From a checkpoint of a small mixture-of-experts model trained on Wikipedia: 15 layers, a variant of Muon for the experts.
Below are experts of layer 5 (counted from 0) of a mixture-of-experts language model. Rows are named router (the router's row for the expert), gate (a neuron's input weights, with its number), up (a neuron's input weights, with its number) and show model dimensions 0-255. Each number is 200 + 20 x the weight over its row's rms, rounded and kept within 0 to 999.
Before each expert's rows: "comes after" lists some tokens at least twice as common just before its tokens as in all text. This comes from a sample of Wikipedia text that the model never trained on. Tokens count by the router's weight.

# expert 3
comes after: ".", "s", "\n\n", "\"", "ed", " No"
router,168,210,181,186,213,227,195,187,176,183,213,227,171,189,189,230,206,206,234,229,197,189,210,233,210,207,246,201,209,239,182,194,224,184,239,206,188,177,206,200,182,159,179,201,193,187,209,183,191,203,181,200,220,164,185,203,235,212,256,196,230,210,203,201,213,203,186,191,183,166,178,186,206,204,221,189,183,156,182,199,156,219,198,216,212,238,181,189,191,200,218,178,223,169,197,200,177,171,172,203,165,199,209,194,228,207,216,212,173,185,213,188,218,176,176,232,225,204,185,176,165,215,198,215,178,158,226,224,229,213,213,177,190,184,203,215,203,170,187,223,219,200,167,234,197,160,205,212,188,186,199,219,166,187,204,188,191,158,205,203,203,191,228,176,186,202,211,236,189,205,183,190,191,186,196,219,159,184,215,190,194,237,219,191,204,219,186,219,223,207,220,209,183,216,176,191,211,200,186,183,201,178,211,170,192,203,196,150,176,218,229,188,229,167,230,205,221,219,165,187,171,181,181,180,182,187,196,218,183,194,192,203,208,215,201,210,169,210,189,185,196,249,206,212,224,164,219,201,205,211,205,210,213,181,190,206
gate0,197,196,159,198,209,179,150,220,203,204,217,200,182,159,204,179,208,212,228,237,221,235,224,194,225,180,198,209,188,198,207,231,198,214,185,200,191,208,204,196,241,193,174,187,189,195,212,230,188,217,207,177,181,222,222,157,176,188,226,222,222,206,209,205,212,179,194,193,178,176,188,186,155,177,190,190,196,170,185,231,199,175,193,195,167,207,159,198,233,181,168,180,243,184,233,176,189,188,196,217,232,181,223,178,237,228,200,216,174,199,174,235,220,204,190,222,210,198,209,175,196,205,177,196,203,194,176,195,204,209,201,199,184,217,187,173,199,206,248,176,173,194,199,171,223,177,230,176,201,215,189,211,211,240,212,218,203,194,194,206,175,196,192,198,207,183,210,242,161,229,173,222,176,187,220,195,203,212,161,204,207,179,203,207,195,170,201,197,197,221,206,201,223,214,225,216,207,170,188,201,216,190,190,202,180,236,217,238,191,240,224,187,218,221,197,239,225,202,219,182,189,180,162,207,216,198,205,204,176,186,189,201,223,189,190,220,214,227,200,238,206,203,204,186,206,186,163,173,179,165,196,212,210,231,220,224
up0,234,206,190,203,200,179,187,198,220,226,220,196,187,226,209,173,169,202,202,231,171,191,155,177,190,206,262,200,245,200,204,199,220,195,199,182,171,210,192,205,207,198,223,200,200,206,204,212,184,215,221,172,241,196,183,198,185,217,214,241,183,229,182,225,227,197,166,194,221,186,259,209,183,198,205,215,221,198,188,213,193,218,224,181,206,199,210,155,230,197,206,166,185,205,199,213,202,183,234,191,216,233,182,192,225,202,192,196,229,206,201,199,202,209,189,196,221,212,189,183,183,204,199,196,172,223,195,217,240,187,213,212,237,178,194,219,231,170,198,178,235,193,172,184,199,200,183,186,202,243,201,183,208,225,187,225,181,185,188,181,212,191,217,190,180,236,232,186,189,191,224,194,200,203,172,230,201,209,222,194,173,237,227,186,180,210,194,218,239,192,160,196,176,185,163,224,201,237,221,208,213,226,214,202,207,223,220,199,215,181,198,194,201,185,224,167,238,186,217,217,190,176,218,208,169,208,156,220,183,183,204,189,200,167,185,215,192,234,182,204,215,190,216,199,184,236,191,244,219,196,219,216,197,207,223,221

# expert 5
comes after: " |", ";", "|", "–", "-", ":"
router,166,186,169,218,217,222,194,174,175,184,202,193,180,200,225,214,185,184,205,218,173,205,210,184,191,190,215,193,194,217,197,194,192,194,219,223,204,215,188,224,186,180,201,233,202,213,215,166,150,201,191,203,202,230,213,187,210,215,244,161,242,169,199,190,201,200,185,198,198,188,150,186,194,246,204,163,199,188,193,212,194,219,204,233,194,193,212,184,217,210,217,194,198,179,237,196,206,211,157,201,216,218,213,189,176,186,139,196,199,235,208,182,218,192,193,233,195,192,187,190,197,201,185,214,165,199,202,195,206,213,188,184,206,188,228,183,191,192,176,216,201,209,201,205,175,187,162,193,180,194,233,237,158,205,200,171,183,191,235,209,227,174,234,194,193,201,177,246,172,199,197,178,190,205,176,205,188,212,219,194,231,200,197,243,186,190,173,211,200,168,204,205,185,205,191,180,215,205,191,189,191,256,210,197,214,199,152,169,190,215,202,204,238,180,198,204,208,217,191,173,190,142,221,213,187,188,230,216,204,226,186,213,209,221,161,179,160,190,185,186,205,214,199,173,210,212,231,194,195,206,249,193,217,198,190,216
gate0,214,197,184,212,166,217,140,200,162,186,230,177,184,182,239,193,207,197,216,241,195,168,197,213,183,204,240,199,214,201,192,192,199,253,201,205,205,241,205,213,231,190,206,220,213,194,202,207,236,168,165,230,177,231,200,213,204,205,173,168,194,218,189,222,214,173,210,174,173,195,225,217,203,192,170,163,191,222,201,169,200,220,243,269,199,232,215,229,202,207,206,181,203,205,198,200,172,169,210,208,178,197,200,210,207,221,205,218,223,222,190,196,214,164,218,208,186,203,195,194,160,163,207,198,180,207,144,188,201,211,192,205,201,210,177,221,207,181,173,223,166,168,211,192,179,192,202,184,216,162,203,152,220,181,223,181,188,192,201,195,188,161,184,215,211,224,205,190,226,170,200,193,196,232,203,201,179,171,193,184,219,190,187,205,213,232,201,194,208,197,231,201,184,209,210,200,202,188,186,201,210,238,235,188,182,204,195,198,190,197,199,193,208,208,183,226,170,223,233,226,179,193,201,213,211,189,197,232,188,213,154,216,208,203,199,217,191,201,220,220,187,206,210,170,169,220,180,204,176,186,204,197,191,201,188,201
up0,231,182,176,228,203,227,202,184,189,194,209,186,218,208,185,245,178,195,237,205,226,157,196,223,194,217,174,240,155,162,210,195,210,207,211,203,217,187,190,212,215,205,203,201,178,222,195,171,199,175,203,196,165,208,202,240,242,222,181,205,149,229,181,213,200,181,216,202,206,204,215,194,218,214,208,194,192,223,225,227,202,189,198,215,206,257,238,201,228,210,227,186,209,178,212,183,194,205,219,214,217,200,163,252,179,206,167,222,237,199,209,225,214,173,199,191,210,196,219,198,147,235,196,199,206,197,213,196,210,194,180,187,200,199,215,196,229,206,212,215,243,208,209,199,191,196,183,197,196,211,183,169,186,184,220,203,164,179,159,186,226,174,169,180,199,217,182,186,192,175,182,207,163,191,209,224,198,200,189,156,184,181,186,172,237,215,215,201,225,233,185,202,172,196,203,194,201,208,210,207,188,208,211,181,186,197,210,217,227,190,200,172,174,163,196,176,221,227,193,216,186,157,227,195,210,201,213,199,179,208,171,215,177,213,231,210,181,160,197,191,203,207,199,188,199,239,226,194,227,197,191,204,207,188,182,184

# expert 8
comes after: "|", "-", " of", "\n\n", " in", "'"
router,138,198,206,216,220,224,221,208,190,198,197,206,187,208,216,241,196,172,205,235,223,215,209,180,222,208,179,188,205,208,163,184,224,210,242,221,179,195,224,199,211,195,200,212,211,187,226,183,173,214,169,208,206,176,203,205,219,222,228,214,191,181,184,207,194,196,203,229,172,177,185,162,205,239,219,196,207,197,205,229,192,201,181,209,186,211,216,197,159,189,206,182,212,198,241,203,168,180,178,185,176,188,191,233,205,170,180,214,201,202,220,242,220,180,189,229,189,194,176,172,208,182,211,183,228,180,184,160,217,195,209,186,172,168,233,238,163,219,192,226,189,194,193,236,155,208,169,197,203,198,234,209,190,208,224,176,214,194,238,192,244,187,210,210,178,203,189,216,201,199,245,204,176,206,176,200,200,200,211,187,247,187,221,223,164,202,197,198,214,170,237,206,186,196,190,178,198,200,196,183,215,237,227,185,204,172,182,200,181,227,213,182,213,234,217,209,200,191,176,180,221,208,201,210,189,208,218,232,224,177,192,198,228,202,188,200,172,165,229,209,190,198,204,228,218,205,217,187,215,166,201,207,216,187,179,225
gate0,248,228,210,222,193,217,216,206,192,161,207,232,191,199,214,173,193,214,178,198,207,227,214,250,191,184,198,197,215,215,207,205,215,212,185,220,179,211,218,185,181,201,188,229,223,180,257,193,210,219,176,178,192,181,181,190,174,238,191,223,198,173,194,205,201,193,196,225,192,204,189,207,192,223,173,198,198,175,186,199,206,215,214,177,181,215,167,218,176,212,230,180,236,183,174,232,200,213,162,205,215,147,228,185,220,201,204,205,192,181,185,172,202,188,241,201,166,176,201,197,193,186,233,175,240,194,176,212,229,239,218,174,209,199,206,185,191,188,220,193,184,208,217,188,179,226,207,186,215,201,242,210,223,180,194,166,229,206,213,199,178,216,237,210,168,213,215,208,195,207,215,226,218,186,201,214,228,185,209,208,209,195,206,181,196,176,197,181,228,189,229,169,176,172,208,222,214,192,195,199,233,175,218,217,193,193,197,220,203,156,203,194,200,219,221,185,218,189,217,210,181,213,245,207,169,218,207,230,212,157,180,190,183,197,178,180,177,175,179,220,189,194,164,176,194,168,214,182,170,204,182,195,174,211,190,166
up0,196,217,198,230,142,187,193,174,205,228,186,203,193,181,200,180,191,164,198,180,222,229,229,173,239,192,192,212,168,193,218,196,211,198,198,190,199,186,204,205,193,175,230,218,189,212,170,206,194,201,191,185,164,199,228,221,221,194,205,186,187,216,198,186,186,205,194,211,218,175,225,224,189,188,198,177,175,208,206,211,188,211,186,201,230,208,194,180,188,197,167,204,198,244,240,199,200,221,198,216,205,203,165,195,213,182,200,233,186,173,241,218,225,171,216,174,200,192,218,214,187,179,171,226,210,179,202,208,196,217,216,165,218,252,198,240,200,215,149,179,190,213,202,219,189,203,221,185,218,193,208,180,172,220,205,198,174,197,211,192,185,190,207,200,220,190,228,182,199,213,195,195,244,200,238,200,219,192,199,209,204,227,199,191,194,196,186,184,199,205,207,201,259,203,217,189,214,199,200,180,185,160,156,199,214,198,149,233,205,231,181,230,183,189,224,233,240,208,179,197,183,195,211,204,169,181,193,166,188,203,197,204,153,174,217,215,207,206,200,170,239,229,160,194,215,223,187,189,214,236,195,169,219,225,187,212

# expert 13
comes after: "=", " |", " =", ")", "|", "\""
router,206,187,198,197,176,228,222,190,189,201,198,200,188,224,228,204,195,166,186,216,217,207,229,194,184,213,240,201,206,227,173,186,246,215,240,220,179,192,198,206,192,182,175,241,211,176,206,135,189,190,187,166,210,184,212,205,249,216,215,191,219,223,222,207,212,214,186,185,198,195,189,201,210,199,214,190,209,145,179,195,180,188,203,210,189,189,196,190,189,219,221,172,198,164,225,183,196,225,167,206,217,197,225,182,211,190,193,237,195,214,200,195,212,209,174,233,182,208,184,191,194,253,186,195,229,211,214,198,190,236,236,200,167,174,198,204,166,197,197,210,180,186,189,226,203,187,185,224,187,165,222,209,193,201,204,158,214,161,205,167,229,176,221,172,173,197,198,201,208,216,177,213,187,200,204,217,188,199,209,182,216,203,207,202,221,227,223,177,209,216,227,190,188,213,215,183,186,202,225,184,200,227,205,216,192,185,146,203,176,199,221,193,217,202,200,193,207,179,201,201,180,182,189,192,171,175,194,232,197,177,189,223,229,209,170,195,164,138,232,199,198,254,198,178,185,165,213,217,205,187,187,212,213,190,174,209
gate0,208,173,211,236,176,184,227,177,191,207,197,180,209,253,220,217,234,236,200,183,209,188,178,172,172,224,198,206,223,212,170,181,212,194,190,223,172,209,174,189,172,207,213,233,220,201,203,214,220,212,221,167,181,190,199,188,217,211,170,188,191,207,186,256,215,212,239,176,196,196,215,194,204,187,189,203,199,203,184,204,173,179,187,219,204,192,162,193,225,211,195,160,226,190,223,192,193,183,166,255,209,210,212,180,184,166,150,183,198,178,220,167,193,214,204,207,203,191,192,213,196,208,187,205,204,203,172,214,190,175,227,178,200,196,193,223,205,208,185,178,190,215,176,191,238,206,184,209,238,182,198,198,167,201,208,228,218,198,212,211,234,206,203,185,216,177,217,222,201,215,190,230,204,174,204,206,182,243,210,219,206,209,218,191,165,167,222,180,235,209,218,189,190,212,220,147,203,168,204,185,182,164,180,201,193,256,212,210,199,228,190,226,215,205,202,207,203,195,235,237,213,216,197,224,197,175,202,203,180,211,199,209,184,199,214,189,217,194,230,186,198,228,217,180,169,187,218,198,181,211,221,174,158,175,181,180
up0,229,168,175,204,242,225,188,176,206,207,193,236,222,187,197,183,206,221,191,204,220,191,251,163,248,239,188,219,181,191,268,184,158,195,193,165,229,174,192,230,182,203,191,218,181,213,181,224,173,201,176,232,196,175,173,205,199,191,179,195,220,205,208,190,228,192,198,214,172,211,185,205,196,186,209,215,213,205,197,171,215,210,189,178,182,221,182,198,191,199,228,223,217,204,188,182,199,181,201,193,206,206,207,205,205,197,197,213,224,222,198,177,186,193,195,165,184,196,202,237,182,205,181,212,200,198,214,191,223,207,170,181,200,216,209,180,201,186,202,202,221,178,188,199,155,190,198,198,202,181,236,205,215,222,242,187,211,208,203,194,205,159,160,190,185,191,228,191,211,218,147,202,208,222,218,201,173,223,218,204,190,201,219,195,205,234,237,228,171,192,183,232,190,220,194,193,227,204,198,176,210,240,243,207,226,157,164,191,187,192,195,183,179,207,195,203,163,200,198,209,195,201,182,201,185,214,202,169,204,232,215,179,164,203,214,204,210,179,174,164,210,198,200,159,209,234,231,216,200,164,219,213,199,197,211,201